{"d_expert": 192, "router_score": "sigmoid", "head_dim": 32, "norm": "rmsnorm", "norm_place": "pre", "rope_base": 10000.0, "seq_len": 1024, "doc_mask": true, "z_loss": 1e-05}
Below are experts of layer 6 (counted from 0) of a mixture-of-experts language model. Rows are named router (the router's row for the expert), down (a neuron's output weights, with its number) and show model dimensions 0-95. Each number is 128 + 32 x the weight over its row's rms, rounded and kept within 0 to 255. Numbers have three digits each.
Before each expert's rows: a language model's description of what the expert responds to. This comes from a sample of Wikipedia text that the model never trained on.

# expert 0
It responds to: Word-initial prefix pieces. Opening pieces of longer lowercase words, usually Latin prefixes after the, to, a: re-, comp-, cont-, inter-, imp(rovised), ch(orales).
router:139168176075090137119115147150132136140137073105090168145145110150159097080166110155119102125225138082127101114109079172163120100107139161162165119132049097108134094100161202206139111082113124143088129116143117194126067186131176153134113117111142124201159117125157128119115092117110103102
down0:108187192118126136123126105142173142072113140141104199140187095150156125155130144100108146124073137150111097092120091156102110176082145146164089136116128191134152150127120151168133129138113146169084158105082202137083139108134227131159113178152104145155080140144092147161097133118184140180
down1:074078151166134154107127073117138151191095101142111086075071120118128156119129132133196081088137131107094153137070115104073115167155166133165095167111129112122149091139138077137152111084108067116135150126119114156171109088172147145145178155060098172120139130122137170165149185114102141127
down2:154128151125106096131097185118145160139160163140087105204128164153151109104135147117059119105070143176092165127144113111194139097138148167122140161121127111154093113181081157083167142095130150093119113091175135099106160162099099108091097082131151116146149117144192156141143171171131163105
down3:189162121102124176142124131137124161127102072109179101114128114110125114112166153177115138065081122115201133190122116099055152202122109184160082113100102109123157098166094118111076161094091115122115148125148125151145103179169133114140098159112157110176105074148110142093060133174134129150
down4:124091092127149105167133159163103131162084157102180118122093091086173117098118161147166113052085129166140102138156108103156177187127125167161094144108110121189133141077148148105105162109132154163097092168200160058128124134170140121104135125126174131122102121071158063119184176170187127102
down5:056161197080057138161096113080163129181126114184120112099106000127167146180138128085152075112170101112128071146173141126090151126148169157127132124102136142175118186133122111141140112072107133093112132100142136154150072197149147139104089143181161118172112094112107068097194132114119173110
down6:096141109082158168114168109170117114092088108075106086144133111145135198177072122156145137186157094137139090131143122103110139170151108195124118149122158182095155128119089181165172155116063138112139148121082154082157153149095141105162085110085103109000176109082130093169155128112141127079
down7:125107135085065148069150144111079102121091145115214126082138072138083138125113134131157088103130073155116113147114103123163136115143087107145115116145118177102110081030117085124107132105105093105190163089162152190081165082080128061125143170157101135144145175149144087111097135152105137144
down8:127098114079092094127171150125140139152120083097142086173169155172162086137113091122114153147125110181137146028130197094145157066125167106110136135187173164094095172048173145147129156125076126101147180157142130157152166137089178185105107177124140168175154130161170102075110117125140159123
down9:071081123143072134101134039105131120091121161102147073109154120082142115209176120112144215145099163181189154139189123109140142138143171061117137119092131127118127130117121109138115134099089084113184119157146155126133115093104129123131152190147145136106066079172132097051132124156087170086
down10:155174121153067126151085126105092090190112103104107105126127109138131177156169122152160084127151119135157142134127127170153157114112097189099141135146097128145137207142047151121123141133096132141066100105136156155162126125094200124115146078138142086100145086129168064109167174108092177124
down11:148077118112070165124145100107140083107107059128127112122105138127136111199210092114100098099124132097047141136142107099126130128094108134117109156134209122057144132114119114125096155133111181068158142121094144192138120143062102134143135169164142105053132155165109082149117109104141107097
down12:117113112098125098111170113092136119176154116089152172090159143088068126141115119176153123160130149085167122152107122129107150041102159090097080166105108095104168151148102123103124126150125143124084090154180154185113157079137071098069130093180160145133090116121149167071160161113114136175
down13:121151100109132120146173184139172153176081087150137124151164130096126099154090123117116149173145113157095142149155153183128106160122139114118151148070124165170131116068093092138126113117099130118121131143084109047124122110148107117131123108102113101172161085067178151160096158146148097126
down14:121150169128192156148127097117154046184141142107140215165110150158179084119162093119095140104145138147146173124084087121106129149098118118140093122128130104106114097077132134136121153103141123129119137131120101107085101164150167096121114110084123129099072132093118111186123156084121143148
down15:168153139112151133161164114050103155098151095092124144100139142171096185084101076138118090140180112098115129056121091088193119100148104122168111069121103115132161148177108130151110144111130145034140114158168121188164132146108184130158073148145071118109143145093145113097153103100142181115
down16:131126159076159111086148119153147169149100181112167148127131166116117088163142132122091165105151146197115143147168112120201147101174087087101069081158173121094101113085125156150148106152171157129096144055128144076109130126174098133161084119142193090129156122145180130098166151099210086121
down17:172160132109118149195117123119122161119086169150104147073160157179175175144128155101102178160086188131076089126134132130149191119141088115111125091090143145204186121100153158116144145164083136141124112106134190148127162129131101071146145185189143104132140086130113080079110138138107134108
down18:126118157167090066112093046100174051130102169154124178129093142096135137095169133139130149141152165121186151155167181089146128097140130170134083102135151113178110145152138116113179118038138162118132116162163152110119182116087127149139113131107113141124143113142165158144146119121153109191
down19:145183108142089163113149181139128196131122140073090127158086114150189134196099184138140162052116095111136158147143110224133140085197141159171166187139135080171135181147105135114114107139080152117128140120145164079134109114106096118147091151096118102120162145200097097070127091096141159121
down20:148147079118082156132127094135123105135146127140160117110171121135105163141147162144128185104100183117141114114115095152126107128115114118106177180097126099117153103096149129115104133168228090159164131102131140136136116157126132075075192092171117112109150146187214085128168115127104138139
down21:154123169141136090158110165166107110102152141148130198153090132116107151109131075141132116150122073142175127157139116194169125125111171156114136116066180092181173136128088061157079198075148167184147167169150114135128118096127093133153120154147148098064120184141141096127132094125144140121
down22:082180143109147096173100145080063097165158107161142119086137129086084135122068088108063117119104140090135121069140108107159135123202098133122075135103146125134102177144130086156191096154107157125141112120149170146102104178163142073152169132098138128189129181146129137145181155093177067130
down23:178109129118114142073129086094167085107123126142120116153177120113130080127148122135077106149147093140067100153138187065198103131146111076144094093185163158131146160166151127083152104053068144119119146132161188135170182206118134202087145062104113141135072145124094125199142059119112124122
down24:074145131092132211136185135146161166109089140191162129143118110131168114125119109117100191140128138175175118112158145111149114136120103205177140124106144145167171162130154138150128121175127121180108106122033117134141097183102148088180140154096153103112080134094151143150152128100142114072
down25:101121186146096132037137155135134147150140099125102122094195137152107096117100141144101132115135092134107107088175134198094182120176120130135109095144118140094165077131119098105181120155071126100160123103131108177160093077138115078120094106210045172111113084163110104128097041150173134187
down26:117172062082156163086119142097142091169133133151137193101129103137136144071146155167120155155126131147097167113108137071135142093072178120123067161112154131112146077050072096186112126110139113138103157158142179138113112126144125077130131105113148200155088161127111136166118139111135202143
down27:196120160128131156137156142145139126125078161118132116110113116104176120106078159129092060161152152128133139117103145161164059086118110135111217135104164137143163167097131070074069141181143161088117141137113208121115128142160126161134086132119174106102090163129108144113169108116067136112
down28:100141141160100200137191153110110086107157078096114140135080191119150136095121152150058058136165111151153124097110168130105139165175112118118064142129141146141140165129110108071133073134145187151111137168143138131157119113144047140130193076107122168132106154144115073134144113092158128178
down29:156115110176148174145150094169105176159130132169125133059125093150142098165047103113111182128152110121111113143124161162110088111104136153096115153172127173109136121201127128129150119156169150116147142199139103150103155176179173139167123092127147081130144091154146168109078105176185175056
down30:115085138118104146141142086134082152116194133172098183116136145097138088096174130144129095078129109110177116135201128132125190112087151182139102140143154101171083205097114155136145150129116131140161159106105217152132104128119086126196140160097129125183092110081107121093106171151167182130
down31:124115125169126136168142110118124135151144102116128162120107157113125170107129149154114086142142151170089152074115170152082129123107123148103092108134191147094093104163147131136136061191093131108126081146149109137113125083077137129095100134110104135123045127089044131154108142174110130146
down32:120087090153127114135104140057141147127084098092160128120133163081112151124123094075145141168135144168160131221100103106144150120201141127131114152080188138125094156092101110099160119116065086152133150132114202122147108160037086111074154144118094151067145081097106183129086199063148131119
down33:127173169161135109126110140138130110114141090124151165146170190113129158084042082145116086080179167093146128136140161172108101089190186082077109083115132140072133116167081097154088102120113101153148158111136166114143121091196110128112125132171136117122065091103150150139141139109107166134
down34:166111091046155153129067079114103127117138157127132146121059171167116068159115174156159105128151123104047136072069070137147138139147106125121087117119122086184105036160127070195096162118076179116126139140182152116127029071166134131112146147151104126095118131120138203125096113077119134087
down35:117103134111146143127147115195124137125097113188121163153175153145156142128135097048155149130176167150146188107098124083160120180101139159143116110131192146190108155079102181115160120122102118090126091152072139127117133123115180167132138132099136141085138174131090135110153115093148088096
down36:105108066120132106100150153163120165151056160153134113178125111150148124119106148071125142112141124153104088165116138126132145121189113133143146108207095104108082141101177173155113085129058107078118087068135091107139164152144156129091109189161110143148143107110112126058152110106086140104
down37:113164197131111170087132146084086104137144131113167108139132129140156133140084077088134090123112133162099114145204103139144165131134128094074127118094122091081089133133144125112098184121192117106172136078156121093196151112175144154094129128122095091107111132143139145116102155189151197111
down38:164099161232159114070169079095120161114113185112112111142091129096091186105137122070100129131128109162136086140063155156107119141154091109133099095140125127086115146112171127181042093116107152158128151117156119180079151104133141165077123162147139128078161150158166168139088128144207063148
down39:177171068152123135116153129135104101099095162135160178160137066085178140120068117163129137102170173185173087169178094173106118131157128161124076127163118124051150119067148121175147128112100147097090195120114123091159121157132131149186171173158080140138123144163124144129133088111135081136
down40:141141143145151140138087105077098130095105138104163090109145161142100082112131092053089086159088123169078138111172168136109100129153117103070130106167110134157061115109112143168153093151127148134226181066123107115102160120156134141109081171096140132169137127138207179091138187139197124129
down41:106156103128123173102163140147096134149077125100115148165142165059172180163066095093134138146109145092149146139128103157136104154166169055129127089138118172156154097083141124155170141181180129176165079105136157216159120122105170122104170127129155146183168100096123159163107166051108058066
down42:100128104109128125145209130147108110094137129157097162114144063131117205176153126164149162134126133098147109124114145115162119106167116108137108064138115148125108163123081134138161190154153188154165115102078173062140160201110078143135179157133138138135174115169163115139141133110108189069
down43:149159120097076131161175108092173128167096065093065170098165099155109078129118164160072161150145093080120125101151116097128068130158155103121108172098169134124081106160139152107092127128076102118157105141114162184173158106095110129138093113169118128141147097171103122151116119149178124130
down44:120166135075108092136145167127151102107106133156089105138193115163101124103085129160156153130130155165144173125120112076133146180117136142150157120081139116106098132159162121125116082098205143071137181085119120107093103126180168064151109170069110156107135157117097122112064110106121073177
down45:146072177122065176110143069147115073137118175123130138156138094183095163139098127103110149150168122085156060148110155108125173151154113167157125164101178139165163181109151107087113120085157145113118157117108145124136164115074132145143123130122089135126118124111106114131131126124115198149
down46:175119111071181201156155135086181108199114138123126139110110134159132151119126168138118148155147177103177090129107094142115092093158167157157182102151129123183173175166135090172148117164138047149127124146080093182188127149151027112133078121157069116140128170105124128152146172087072166131
down47:154157079159140081172197132158158142100110178092121156148108085142105126137191103150165118194138111164102146083155121155176096194116067128151157119163129177140094114127095082143152138107101150146099134098164118106168096127169147088122124109139078064146109089103137180127137147151138067073
down48:111042156131136196095179103137068169151118095153111100116117022158103101133167130145083115174045106169104103139114159118129132138090164107124056133135116153169088109202070184089144111116123159123114116107162183128133099160129131175108150096131125115063119063152141173184086151116117110156
down49:127100195151136167115141153127156119111131162084141143067196164064147156169225112194131053073137147120152144124134089122148119159159114155108083141075141196141128110125156170148128083183168102119078158085090126203178102135098130153136181091143083134145185124127126094067053122113155097132
down50:131130095076058134149140109121108105115066079110129037102141140186109119171108115129116143101102113097095145140097082132142108203124141132139139172171154124152125114111155137148135138166112125157125098086062137085098168097121122119129057123070124139135129084114106134161160157154139125183
down51:098150156191178117117143080110147119190170105143126096177141111134144114063115094168065081164127085166162115123164140103116110142189087106167152141043106098084105164083109162167146207139151138155132112115150213105135122135185079138127184165142131106139104189151108130119110093220104093101
down52:131103060164182124225162159162152112175134098128085151109118138107179124111082120162096111123119118147098168126127128118165134093132112111094131115138120076147167156133141087142121101109136120082114116079114150102106073146133183155103165117111157128102136151116140075097121124143092132189
down53:131121093151085080125125075131106138073123117046110151122124162104148085125125070146082116132135149137082125119134056156152192151156116188137147117132165150158091134102147126132161078128106160133169136102166144106111153133142122111100196151110085171117117106094101107141074122088114110110
down54:059129153121112113104148197146157086148067140083073110113062066170119160133143146119105155129120135155085152137081158066129198131146138130042120173143131159097115117126074115113137095099164093110120165088128086154146114139071136181155084114121105143128167183110106109114180064168136108068
down55:179099140128164113105133095174164131127093066106102184097106083210099129088104085134165132080140137136119115093147143151114217106156132119086095107122105113126104120095148156102057132130149093109191140145098162132131136122083119076083132108110118120075108107107121126143098169118119124145
down56:088191104116098108099140093101148076133196121162122140093154083141126077087050144132131162140161062134176084123169128146160140156157130140117113088134149124155123117128161123120083173100111100127174093140159119134143062188085101156032118085097156164159130119118141130139150156218120130140
down57:149109023171072128130103168116091189111145140078101119211117102068131097126107118093171141134113093067193141168117152136143134131085073149100172128086101098157129080078114096170163132118141171133133135103126169135142115121192102115095137172087168128110104159207151160178141189151215125079
down58:151138146113141064112130126077113102080218192131162094101109098119112087145155099138121169167127089070091091185169134166137128088144129146144158111155129072196153069107089131150184134074176160097139111111104135086089140121208121104160110147110097109089196135131119151128113203163077142098
down59:101122136112204081128092109171137164161099118112123114143146098190134064123161157112164111098134174107125141147134126133153180124126135108102088141142139116079141167092141142125102157090085159078101108128106136097116178144133141125081113184197178127149093151148122089129115149135136121065
down60:137121103122116103103151124157166079104119137133147167180146098103107181129108176088145089124133174056112135149175146162074175161117114079170111093137061115098091087135140076090104141110108099137117106085065155136179120070160152208172124100090132178135119152135107145116107138129171051097
down61:108112129080216125103156106152171106122175128144137135187121186168072111125094147139132099116159074090191074163150155132083118099130138130115110115153096179096091128136161129122167119144128140106144096123087179193074114154134135133138177122121093157122113088174137071166130156127154114144
down62:139195165122178104131112091134110175143115095097121099120127129152150065108166161089085125148130126150158101111107152099133158073202146062116065138109086098152133101103114141156131159147140102093156136160080125129154135164061163142124104124173124099123170168107132107155149075085112073187
down63:096140138140133121154122203120170139123126187156113146090161125098142084110133108076081149180136135118154113087118085134166096112115144108141112089161159108127159135143148137170145116113132118136131154136185106177082147092197083177047121137131132147182175131137118161128162184155131107111
down64:116119094192170092136103111130087105171146093184118184106163113109102127115076126111171147123070101084151140132083123168117113122141114115124152124215121126184105129117152183171117160182128141162121120108131155151156157140138150157176171176091092151154155124111109117105042142157120127156
down65:147095146163091082128168097185080125110108112136176133111100070164088079103173137119142143146149107162173165108136126145097140088121099159136130141153133075147085176147171068133103165146187177156148144088121134092127128063132121089148122117100148099152149119150126146126119155130111139133
down66:112108189143042066115177107134133136083106129127089082144163154085187166111160139171135138144152197169147125187111146153110115138116169138083155129103155092060114171135111097176151089098102136136098134087082180179135058080076145120088145106132088102130151161158091100098125110097125124087
down67:143171113178065153104103072086145156127087122099122147149111113096100092125101047152120149153049160071121145130099088096186075147140124114131118095143161161101148112141176112104111131131096121127130132078091119170131113206188200101139122151116168148112147158167090124150125104130124127108